config = dict(
    n_experts=24,
    experts_per_token=4,
    routed_scale=2.5,
    norm='rmsnorm',
    beta2=0.99,
    batch_tokens=[16384, 32768, 65536],
    seq_len=512,
)
Below are experts of layer 4 (counted from 0) of a mixture-of-experts language model. Rows are named gate (a neuron's input weights, with its number), up (a neuron's input weights, with its number) and show model dimensions 0-159. Each number is 500 + 40 x the weight over its row's rms, rounded and kept within 0 to 999. Numbers have three digits each.
Before each expert's rows: "mostly gets" lists some tokens that are sent to it at least half of the time. This comes from a sample of Wikipedia text that the model never trained on.

# expert 3
mostly gets: " K", " J", " T", " Z", " Mar", " G"
gate19:514438508463478444462533586425504467485465457510537487431535501491505487581537564546503526531575536603484473541497461463579512562527507477537507433503481492424530467543508521539422514469554545456546514511516502492537518536516515457506532457514519523518532542516481554547493461507508505606514497397525491515515472509456489483501499462547473559498522534476483546527552452459521465436446485493506571469556466533404459426543478476510477468415477494475493546511532513541528549510600500
up19:500437531488489478475511575441504459459484479557576464428521542493533453546538555567498519537565517599483490508472526429570521560505538471504477406499503539444534487522499507518412488491578545499531517494480510475525507518492488425527514451486542496500539504523461567524526469547488536600510510408531480508538493527472480447513514436537460551523524531503486520524575445465488481444468498459524574474571445526439467448549487481536471466447487502477506526578509494561535488527583537
gate20:542432443538457499447521431548518588490510494544556476565505471548515549541520466475517465534553449516551482574483532467495526425570448534509513495439494442498544489561487548559475491558496477491545460523412585458515520483444512491519488450543478580491488524522494433538539453465464536550490525460555412525545477533525521551514498514471510508460521512485432510497437528550467484520615458472436499539404544514515512511477451551500486524506528490455472525489526430540509516496456504
up20:441478448484478532489487412521516499465532542533533542525465482499505560491470511433492491539543446466520479570494549505527516493493500485532498432443503441546527489505468507510501632560516473476504568477554608464499527469453425489512565465460548527491456506479513441468584475463543516524445596511577511562572428528532495534520501485486530475553462491493450547539449453497488466524460518414513472446509536495553468523544517538523524499538510490430450488541591497488476501528440505
gate21:513564536454467508470500499533536546572564514509519498437580429456425453461471440514514461502466520430428547545467465514471443592439462546508524479502477552439477509526544503481533474418513526497465509510489445463548485511492551476520467492480536514527532535450512459476531464485502552466512445571465482471546469544492497497470452634484502510524433473487506472481515609461484502446501490420504450490493488531473506537503493455442508509497518386479564457510466487490434488431486488
up21:483413466505552493519491476472457497449422475500488499605456574540572560518514561492532555492518458573580387484537462525550487387483534475451455562488482515535444466487480483508474592566446465460479474518509596528420544463512433528475527485503486526510444455503532506517490524482502501540493510433531516500451537434534519465514485430494495472519533535520533508481521425541533529553519513534450530521492480470497506488541532548556507459494499553469504537498501520516548548566527474
gate22:545509506550489492590492504496380554541540507493485468549523452462508472491506496558502500486501483541455560523476472489476423473443495588500566534596488553509531454405476477486455476525513453465517509553543462507470399507467556556558401506545514518490487464459518564517439478522483538565536568527512491545517488516523511486523491480520494587466543561453569510545550509494492529528485488461467459468517500509466523433471522486527457541518519504523459553467454521502482581411515550
up22:486495480528484510459505541482531581475569483467546487546493463516485481500469477490524446510455498576439510480519428478482581491525437500473513505551486413601597470431484479495461511515476421428488447511488439475497424461446515506537495566517528532511525470507515582526484487432477466561510587545478495526445492560478553469461456498461479483467496524481519456518489493542494459491556502523498446515466492532523527564574486426522511573550553488477421503551423477510566489449461507
gate23:479473484496499491506536465533486498533513483561501530545501535548536453556450561439459454503450482519488485493518591608444462511568525474512480539485450533473591429500480498499485522432511487585519470528482498478476501566439466466486495432513429584427510509486501501511428536588517536466489469493550529549541509488459527564451560474516518406538535499470567473507501469457496465518519493476406524542501512604481529477469545528550456528454533501467497533589498458500479521495548524
up23:576484508517496494557506550493544490476472492406506466470530494554519493455556435578580539485542562503531536551522400442495532494526482496529481490496546523561483522513485488476456475509455513457529513533501482486563539454571484474511482546506521447596480497529474484527572483417498412499508496523476531499444481487545455465486501539444488542464455473487383552507530491571495477482502508561569516538440440436516520534493456501466504473575455459504470431413461501513488451523481437
gate24:555468511464615533499467500459553567440526527511579410444544481545487507479520558611483514494467528495510522526451522548506415473537495522504531538539480505466501522517487529479392447474502502483475504484467523508479450515457551516513475496525547487531529481461415553451501542487440485548518442509518427535483504503515489492531484507480532487438498487556448510512480518446530466388470484455437410489420481492529471450571467449535500467463477488511611468466448506496507514512453487
up24:455467543480490520497519514516524520535511479524485450466482469443554496485504487476459471452552527439525551428472464490482479445415490407490518547512524498484508547412517482484500524557466508522449504565568468516500574503522484590514515531451465440472513490441528467511462534464468478556524546502488506524516517564503505462483550461432517550538532489487493445550560491411482493482473527506494475537601431508505457557519526466492559553451508447445432464603485512487456378545456519

# expert 6
mostly gets: " oper", " act", " design", " elect", "act", "itor"
gate5:486422494517531460498571476456497541491408484513528505463578497494525513533468534541441576529599526578528586525469440429496547454488496429472486450492483524473457512555468520475452505520490445464519455606460488466462522482512507466469487454494537535446489505443466543534461533472474518558610488486493484550528504454480519488540609444498489483507534482541452486434518464392537538519533488501508484498466487483480460507525512413461484476491478485482484500553485515540532488499565416
up5:520532530537442511497517484511513448455505457494504519464469495535529534461481476431520458533463468528510436524571559510474631497547395520503479498513472521536480472539551513536542443458470568548520515492485511516458496537485525518503502530536468523515492462483545444519459507511533442495434540462460476531527518497417487473486539535469527468517430500477555470433498485509533437479530454510487573571480550499479544557386491508629440445482535543508494452529439465525530548450561564
gate6:492516515469501505483529501524525494526541513497514475518585412497449468488517529566552487502571463472554452486611516469456589471509563461542477502501482526541532581475449429543475426481534487520569521531506440546534541471440557564487475511547541506479517559497501510516500435492520462495462522486477510513444531482539489540525464493510535484477540507550487478593479555511488461488597514505566511511491447459525476529571541449474517593466553494519557538592517528481453498588444498
up6:483495527472496538447522489463467501478527518507471427487550465452473453485469612548547598475559500507489553539491547509549542527408536490469517544474462535477431489495527557439501460476582431468497571558518416521439523461504486539506518508523501477509525486471482514495498539526527517472435533455497530531516493518496489498637550495552513481546536485481460454509561456457501554493474556520573534475484416525469450441572507507472545492487501415539518528473502552469485494555492426
gate7:440547505482450519555474483459481471490614500588474488462493537444515531493485456463494522492492505566550430455470503496454517467512456487524539547562556525507445570464510481568488468513518471500525454566470498496457573530501482561470467564480451494520500592592551451505564437461478520562491532489543482445506485528475509530498440526502537464483532536475522517473480440495528538501434523480486567479527559486555474541573491393512516538544579507492430518438508497525532546437518522
up7:484458497530485502547487539461468541456564491530508461514500509460505498520509389539539458471516528549588505500448513513472500520527439437531512502540556514444495471424477549602477483525542468454469512541482470492471579516459499520486431563530424513580447479517534432479534449491477577516541508526534485493447434479525502563532425522525474485417600484523504556464443439490522555513515534474525524530536561497549515479474435454495520501516538490536566534482541507532510505413528549
gate8:448500530529439512507499496447527538512547517509517468474544490518436525441496529605459571478540488474577482474529514432469477509414519480530484520483502497578520502417538452553520462497457465502457541503537556580542466442541505511545448490527512488521477560533439523499475419558459484498469526562577473471480450417508492494467447504444455472473488417598508489508512549535493541437502451534488490453479479468529473549492580476490487548525567466491583437533488492521532551521478473
up8:579491490471554528500510520513495406534390470522493481476457470519544453568515478447506408503451482527437540520465501563469485425535448523478528461548508564395512525540437540495498507567527557531517402558483496446497515541437517508462540537485561536479521494427529495522506562441522536494512484453444491518496547569502470498543501479568579461512498625488500496503519492459526493535523509407466477499553500565472529511512483507484499455472453500494451523507478525521452510519496540
gate9:472536463432492553546503562483497448518526472446524506507540486496514543513561461465519480539457457538506473475527567449430482463560511412494468471475456492508454601567525526518519539521534570523544449453482482521463544490396557511480434439495482520575515495451481452508532459502555459519511536564466522460538498524510561437474462539471549485464504577500527412530408484560484502571509483449520415469467555531457482520459491507471516498478557459445508468515473463532445509481463484
up9:463506455422535530548496530471502432554481504477454454480497478463523518512509482469511514554458411525493489466543548481457452493506475444517496491529479506477480566492515555475500545492536509517503486458513443593445508510417524512521442430462508480569517545485509492466556463537486493536538563509425502489509487473492520414491428497432495533479525522533521414569425501509464523565470490454501398439477562535486442519479504468465520521505553353425543457515481510532480516549465467
gate10:489461494500528485505494551555506501493518519457527526512445607589469465542461501546419439480552507516504460521562525492468571501531560551536534569443542494535572482450479497496515462551554515537427466421424555451536470506532491497421501448485459503483549428545528487456468463502526475496439420503581520473442505511503451538475482518456459542537544483470517509473538504491489435504483480467492514444468472520506475535556500592478489563443541563527503553477538581491531448473503525
up10:537495536548455518458498470504564468509491499404535544510477597545485527518461509461479463534492440467434613490521534490521512530544510506516447540461513441500550494479615517526551526491486499504481475466484549545558459468491490566466486517476485560481486478541497561495455452504433425480427481493554484511531484542480420504471566417472552468467542569483465445462535472576527449497518489536507550491582485548489498466602531576499478522454509451487471508507498522519512470539498563

# expert 14
mostly gets: " E", " A", " O", " U", " | K", " | E"
gate4:515538540509504527456493451523507457468509514560574522522518526564571506478478474482606505517478438476489482486458452589480411535537530442505512476573468478574455514514444491521486434458481503611517432504523471486517497551470466379447480553469452525516487501516478544522468479470520471494559436505498489483468511556466489497492554594484570454485467542546502498463528451481526582503516481470487481524511475545438520423413505458491462518563464551460525503443529498463539493503487460
up4:485448487509455473594474511462479482517497498437491505489402509432459492487475505457532510479470538495459480565535521430561540520508526506470533509502544491484495507502523454504537595521519576471487583440552521544489453502484484538548512477487491472477549512502544439523604483574469460495437624551474526536509442530530460512449454514489490485545449419529522535547505459571506470483497494523478484499483477493523504494631479571529501508543511497480529410442475466521557532539539552
gate5:467547542467540579488464429496470500418492535517457534556536458425453514526495516535534531553458462471516470558476537475489526554439530470478416500526469467519499512392498402529535483559533493529473576542568449522470472546497515527510524459506558426576484503509510511463475492513493503447453442505500498535495526459530464493522450482468475394524514497512465509532443491548509502597477596469557449506525511456476564501558496523504545480506558484512474537510487548458473503509401537
up5:467538497554515576484455445504471535436549548516483554541555484449521553457487557509511560466566491512586405491476518485511530502519513511502413547519478534476467493448483395504467468548500506534494581519525448525455485505516510545521499470508518493549457520491551544438492450500500489448458443471533560520484490517544516557483454486471477498477578483519462481522423444531502504570486575443585474506531439481474490478556482501468535519475496517583455562480533564439492534526393502
gate6:508475563422448498522477487467459524449490454514473469520493520476535498499437472399528507510522499552485520553475493563519511451532487470517530563493442513492488542549492539547573495544531463445537474392464515553520508450497496438534438520477490497515499470465432428502471539496548567511436517505516536498552487458474486536493486626500503499491545477516536467422508556430494539492497520561508511488518581494417521565556554554534498387531481506545558570516490479525490467506542549
up6:540510509539541487482524529523507497494502507485544494470516509503406523407563543558521495509447544525482517410522518431575519523471488544503495426504536492533404491524565498466444513477459560560471520548510474491443552583502490530496563523525481528495555476525557524510539480497485415517531495466464458463500476558482498474541477388521455454501454530454468466527528419538503502457510463439475490487504402480573442432503438471504540553509539499458480481416430483513549499504517448
gate7:509545572416526519490508467510535444523492494558511515503489452531486515424521470420451564477599546498489474437535501522472442488428518533522569512467493514535437554530444504467450580424482484528451496540525507442539489465505528456479554500529511500472554543500492464525510515457543476409547445472533526501552531460488500491491494511460490429489453427538525513523515560517477472450492456493443458553523478511546550603528564570489505513518490416458448464555452484500512520591493510
up7:475522531478508522403499490508535430484512494486531494515418507505494526510444504430463527503589543460534452457502521515492501476516537555542487482447569452526491517570430478443397582480528482498434507537548561467570507503453541476491548501535521450447590518521515429513540507459532483475547485473568580426497524567473517564528514489532510490499451416494524497508506490508488447498416422523441499507528467506521542565509487506478537483514530462466482428574471479471539499576485510
gate8:459469530511528508403548550469503503454475484553524473543482484544489527432524482446457495469519579475498448491481465482534596495519578482459474488491493412463447560481503549509495498597555491530410519504452496454491463464481439415457556562548519491461490457471527434534529465485496471474507509468516483466537568539410522487479460409491513492464493490517498438568531531532511485506555405486494483536494513506549445559480501492471473515605494500450466490480519439522542484576503509
up8:513467506440529499474474531443526522500477496568527639522531497519458435471518505538495537416543517425457481502521494450487520549460510538503546454489502525495515547478499442479450557508537528501515496542522479452488468459456466494490480532479504448483509522453477483501501524591526477459414590466415487505498564462551554483508501453574440540478537462564555439577490584504481453482553482555501437447473460541507462481571524512455518554520482516487523436543477501564495436489456546
gate9:516511486510501493471525535478523513538520527475518462544562527525411554533436523496439493550503415527462501466479499461532422539451434481501445489493493533525502557458577512514562436507524486450527449509482481481451495466531493489357426481488464553504478522420478549490512502597432536441503502429512477456516550512508521559530460458571510454516467520478474468474554559544505528482509462492481476538581519453458452521404449497515560472500463513488535546533520456527552566480476500
up9:492525495556495507517479626539569493489479507443538487486492523509476473519551511518421496522529564553513535486484506538473514501462475524533536571533487442471494488461428520502517530477517427485553523462439511463384515472456520542470594478502495471476508536565496491490524572526529370570482525502546447489446408448564462488536520513509606532508522536476553505495493580503508518510461437477469503528514520502528512540418418553490499506426465531523506530501508456481506481454495526

# expert 18
mostly gets: " ex", " cont", " en", " ent", " con", " f"
gate7:501462527515450482494489417493507525529459497560505506449504501458494515502516581501492426558462484459549517441508498514407464497564442464491415488577539545585506403481431498475594493516505437537538451503424441510513550416501508470523488530515521487490478487486476510493485537480460575527549428597449523558469469521557548581533491466536428527499480520458527554486468462506475486538485499572506492527506472524466514523534551528506500490571562557492570509553515481485465492512510470
up7:538518512545476458493491481524486490525494519547481536550512497465449536503540568539496481534443478487504490436564471501474430541564519487553455483486503539530488474463473495504568556523531435574553499494498481519458533466507495379502541500476518474556447529492492501473518519499391588461539568536490532481494445552590569548520454435540441488466486490427569529528429466533472468498497496495507457482510386517475506505598507474573496497583489546455561499519496524458515534461488500
gate8:501518490499446462505487510505460451528598516410487556507544445469420527505474457508440486518509529505491527521515404486543466465568555479475469502457537471489465500587555509522456540522547457509451515438479482532470526521486531531426501518487452564514438479425504526522489425459560514518470538553494495503422470536440537565468505474569493480478496451454504484438502586486465485494502456575481485440500602549550540544525482540476492452507463568409480495489504417495500520523512509
up8:542506486525505476397495578491505509511559495549501492531489429548500468478481516498517493508476500408444570524475518481527518551536545545424597393512491597511446446588393526460545552516457517436541490527547487575430484516483538554533491494480506497469524537472502486471459520483500536504531491474544548478483481518508492455508469604538474511464529509557483533459585508427441532478512487531468497484467481494531553502534496487477498496526424451546457546525516511503429562533516514
gate9:559459440532475476460508455465506518470539519469485418523528470481535493509530547499463445463539495509506496541570559519513517491497404470466543466478516486463528479508519465505476502451493466513531492502462505497415528490520455488542472456535518477485418497506534475534500417608501486542421488522443532516498522456507503537582482488499471505517447458499489591548446455556494457535526523527468452570529506363535567463514456432545472458512522578507560499437480524470500519396556533
up9:556502469571522510502499491556518578444499495495508462531495455487500490543519478479502410478536529527534538569527569441474491493464482540427574478488531512486550457465488495503494493483486522471527496564436484456468534494506466476545426477550524464463461481507543448542470490605485560540484498527412532534510512460483471513539505519448463530522460424508511541496469489489492447538555501503494486590496547418563578501546452431564451439550533570529572527451486478506487500395468544
gate10:514547522519487483519514471501564498523476492405489555504474432443564561475513530486540500479471574508461514565497440547518569436445541473523496468483479496546504560535415522538486495449469512526559524455469496421464567480512467451539493515512541482524582552558463535535508539483488499443505492477474518528547460523523455434524586538472510456538436623490512470502493422547515522435502521525502491537445448547477548522491471507514546508486426518462421535514451484485497596534506463
up10:482556533506496525423504492483471467414471493574539469464486554555478502461453478531478500486493481518546484456481475482491459544514455459490477577545516488533529429491464489429500405503484518465454519464562534600557507548504504485496526527507513481458425452420475485467459453479519439518545479490571421555463570515445467541547478534508486499435511463483519493496508522488504515562485470461466455421574546471497477515471559468497467502600565441546532444508467539512523417440494547
gate11:479415465479447471486490434471517501481531496572494521563473508521516531477520400487530461538533510473469564431501541497491568485566495507441479526505510454542509568433449429504526474507470456577459480510500423500513531522480503566469480537511546443525501489467587395526489523459533476480500417565422474450544529532527426507512482463484485524484468474460521535608541448549507502510466537545475473532524540554564508578465448489517484473504490473490547509473441448490444469445512492
up11:440403466495494511504490452475533500496476503486489476569538531456503512470504414455524462562480567470498557472532513589495542461490469512481569494477511546521478451512488476462551527477532449529392510497479387508395509422470560545507489531481492446549511477484534418526475443503518491505468484448383495531475453447546441530567457525507475483530548498528495509534507451512500428544500535548502477549515461483547515572512468534512517473475547462525536527419432455481485506479524479
gate12:537494462484514515477483547505502486456515505510475515426457549457449474558490484517550455504495496498505454540485479546527465482521515564400508456441502404536557480515530521432523488466486512507495487554463542495492440586499486440548510484540523544466486464543562513467503480569480517523474508539565515472659465461519507450510482493558405508483435469481517530515530423506447504467499549492452437495474532527527474608568455487521451409486533492487428486484497484497452547515558501
up12:475538486534552553497498513492491483456479508502465503486531589427481535537480490601508514500509447516448485537541462527555414512427523471501516495480485447519548450493507525542538518457555439507494503504436528500521463580503457421480505512509523522575509567552489569508541466583584534560491549461545475549592432538508495478496480487466510440427521501506543507508474464502463479468524529470530456475500418478508495586606525474518497415476518487482434486473470509499467543518587472

# expert 0
mostly gets: " ex", " prom", " v", " took", " exp", " occ"
gate7:509453512476542451508551519557498511540533472526552519498489492538569546458467475490491462404495478528513604485546560565446505475533603481518528504517531445495567508455542599497463475488525523508529489516506423450447457521513529539426471462531359527458528494482493491503458449478409529515464565472496480468513527469574420515468454556531519442503508475516602465475478458488478493450536485461448465514481543470530561480473488511519465496449546513466518484530501486468530484536508447
up7:515466483485531519500493452585467495494543509519498526506499506521497520430478505475442429458446462518494553467492567563476474483505516520516507494580488448477484531454514544488505463551499539493561468599518430411433493562508510556460505438482468492487529512469527482471425461501453524517450522409581465464527503433553393529483480532497474430528518498543577432517478431477464554470548549395467460440532539438546494499474489522529514522433574486482483517488504499460475495508473492
gate8:502476538550455524536507508555489529472463504471472490536479504527535472513537468606445509462496479565476491521504511560460471450512532483471415524451455519521555422517469519449448506536470549512522456534497459515485504494498518466499496529464463453465471536421511417510489589498499470576497429495525458455441582463506446460483536406504579539494519520475513440544600511493510542558512519503590449453501507509523411534471495568435536586502505491532540471463500461475443508457512463
up8:571521504517474518571499539493495472473443490468482477561483520483522508488507459540457435546549520564503590505520489539426516481519507478496461456497412512492475411501451498438491529464469604486546447581540503487459523490482497479566462517458448428538477533478589499514506540454542487502522440514549460527525545470526438480527490523509528527522490496529498470544529503410529523551529523484500488415467459453534427574443492497480522521497548488524559497474378482476504579476584499
gate9:468565574568507499489513483479518535500518511474538536526510455510457537568519543442471481485509426561589492451486495507539420534453447470466447544513489500493578474490498515496448544508504540479471489519526499486501424507492576577562497497511469494508579507448460570480485474461442571498537505542425464428506437471556488558504524417547484514502515540473491471455476581479554506509512516486528532472456519497424490426601519439546530536485523497464531429523466463491466496498418547
up9:526503485460515518476486462550493497496418512436540480541456433566483562509574476468518503566454488530557463512520571490479524530494527577478496522546438486534451555563515480536487412483470428468517490576493548529507501498560410509503512473570509536543470546558491457535476477518437512515478472427452487464446463548435511529406524537519447491489519469516477551521451471474520536466452549519442581563514464510438593498507450456455512515486480467473503509472463567480506533451444501
gate10:532503492459491465508503483442505523531488502525468468484517560564456443501487497531550479528505468458427538493511421502536519477479458565474543516518451547483425578495429453508433544490507476479480502523479484504507475465474492522547464426489570497518510482556452540517434516541500484509495488509437568481500519498406477552493433555591545548558483490516565545544481486528496553502603428498493496520478485452523509554544469472537422527592532509456631514504465430498489435516513512
up10:470534522507500489498506502555518500513513497540552565512458425444504530449505511512501518489509521502523455521476522530460469523469529474495504504478519483499576442510509564498627415463457488485452464503526461495589521526595560450484517584530470517543464511460477496491539466466461528463542547476520427453473495519562558467461514460461515511460512584546473441499496479428486480450379515508501488480465501573430473438523501483435536475406519521559461441510513576521501566533465482
gate11:459578526459522531519485584528502518504528468565448478500521480539471480534429528515525498509503403440479508512424481555533455465468470493529522590490441530381497525469492483520396467503544534515493474493479465505561522502503498498562495439481542446524534499517437546474478537513418527468481512528542451560450529483563482482581403533466515494445550523544487477490548487502463540479504499491481432450449529503553470508531533474447516494465551550525417509586526519559492442504465479
up11:566412467521469446536491469471513485503504510477508544469472529460520457480507448500398501472508542573502506495493521461476522492518526533516561395501545507570557503553534495522622523540463499461523487497480538491478546468447596488459521522474483544448544537492587504534529497496606563573491538479472572402572489536429501493472550439541487513538519496472455511453454520515499494523503518532491537549572540557517541528438497518550424513510479457473500516444463495484511524487511528
gate12:482526521491517477440524539515481518507465479417501409534522472491504448508517467444525571406510520540509461494558518511529516465510519419495490502478563517496451492498546454480429504453422454478525503540491527480445495489611401464515498412485446515458459511531554483595557547492488504488472590475537513533490516511548505498502483501524561490475537490507497513472518459480495469521505492443519401519428504523511495496496548477450473561422512484511409477480482594503473392465547495
up12:526517495457540441438505557469461536497516510460510468513484560488530442599429529491509504495475436515526439468459518524465475452499529429474505503467521470474417465471495502510436478479470503538527445506534536529484496528533451485541494562507423498539441471520485581513555496493505465537520538473496550499400411569599445446467512516531527526392528479461496516501432447524507488477506520523587485480409506512449433508543475521513457538459503433467496435515523468528502443559535488

# expert 15
mostly gets: " h", " new", " first", " two", " second", " th"
gate4:547470527496428461416490496430507540543476528472495538480427525547464469485422530558511552497435432511447492438496556505541444547438574509441553441542534446526474505519482468480569477407536517535534544453508480500450476503459483511476520556513608525623425503442478523503522534467476461525459521368447503486484520487473465525480550452451480521583497528551452527494495487434507508496499490513470523476511496531500493478507541525447491481515520473434481485456512472492533508476522487
up4:512493481587535512577520519561488434469519502561525495497521479537469497504554478430526447521521562507491473541521498536459535453530497496586514580430478481476569494531540534534537493581468541447514481507495549495557531431548596557512536465504448459390577482579520551510496488536518494523491471575611506535497461510490528451521464529550537515465502466517530537492482470584505456463535524503470507465477544508485453471506440509541496526429461535564514529436522454495491503549498538
gate5:487587507440504544522502497537514513496494478558495522518477486530510550503470433477425458524517439508624511481476476507566399497463394462438495487490551529446554496495505439510503500524457448472465499565520507478478514544475521497505529464505476456433493537563518453498467503479583562531531509526507504482535561501503551472508409496552486473533438501539559468567496539495453578515489514523510443536489585514515446571438486460495480481545600509526547513477461482514442527492450563
up5:507578507482497519512487469573485476515488511604502566527545503484447538543487482491474495527449415465459471481494508431585466519482577507460510589529493594436490548493481511497462508545575508539563489386526559485469425522498529520543531440412470510450489549466465497475495526446521535575497559439515541514506558442491494507507462457529499531510534443469528508463436485530525537508529512478529494486477546500553500459547537460461483477441539462554466505512559499523463470534496591
gate6:556478530421551522530517532448489477471495494574493555504546459452473439531498468539464509457463434481539476503471525447487558538519504503499502406460514527428482427517475482478495536514429481534544483579474464473488429447499457446517578504518465547523479458562481529514475503555515538512555517524518532476519450562467458398483502467375560461500438505510507507576475428473518572458481498446469465471446547486457486480507507573504494497461536522491446577496418516512494517531506482
up6:537449523499525514494512484462507500469512510542492560531540439463472454486489489539532464437468430475531478523471527523492579482532530473455503489463536534468483440517495462432507542498364491595538547581499424483499438457497438459491553451506510525499464481531467545507530562541521524520520497513521530460465460538517504432480529511404562441500426466525483526570470430505486558461469497511514425471459491515437470473462494559492523510459526544477486584485403533488475533566488427
gate7:475442496607507491493528505472547560501462490522529431469490518536467539496466446507523518498520496459484524504518492519476574378505480501523505523491487533460475504530495595463512512528476510440445501523436444495430518424549533492484561572523517531481536444434503566490486593434471476465483416476476512504572493459516477475557502463422537585552452506496560507468547479531547471528462502465496501501467483450421503427440465531547523491461467443522557552468537525529543445489456503
up7:477468511553512545531515491500553510437503514501538482520500539542471519427466509457496484483494494459514491508485474476473589410545463513466511548389502528494509482531507501493521479551476544475408499483394424519501521496583535501499532529479479484435505455454517551474483561469457482445410452478514510457595482458503523467561501539450551509571420493477567472525548465557455524517458523438498507476480518461428526479441445562543510518540476523470549463464519498516481419539415514
gate8:472482496531496505538511443555498518528481498522511524591514527472500502545526424532534493537493482526400534479567499343540475549549529463450492495499557454528483444555474535523500507502541459505487455492479513451583524534486460579473497446481511455516471520458567493549514490584484443494551503456404529500544513498439501468479491419534520490470509457451439488512422479477487466482529495445494454533520487519452519524474484431477497470565448542417447514485429479475423521516514531
up8:518520539432492507441502554475486449498487512481477483420482475557480497497471558564472502455511506507558455500463498618528533453464533517558462499508420553463531533421492488488542460553484537520502523464522521538402424542529533513498514539488538489487495517470395544431434469447526561518449507436578495506487531419536458509553527494543462500516495522546508494517514533519502560495498517476525420453462511485559486467512529516477478505420529417570558498568564543522527532472532468
gate9:539492505558549505554495485532524559468564509488562388531560461546461487470504486556518474480516462539547435516508517474447489473551464522484560505519464554500512551535514491493505490468514539518612526522372521471546504528495502512498482442595537566456531508553454494505505523529487531571490472524531477571486470555417476494443499520543456529501533461485454472436495482562455448540584460514520495518471532515556576470490476550556482499555456508533561511444479474498495465497494413
up9:499495506498500494473537527531553515515478451537542576433546449589491500475509472429547510530496496517465546501425476552503489476459558495463530510496524455534589470493480518548471531516388514485511447498453516419576563475480579474499477540461476555480458526532476476563466490491545460546507512506544465461510504453521515494522470490386516521424401513507500522488524588452513514413492473484430536534395522508549511480508447468462466511480495517436508534551516468548519465512436516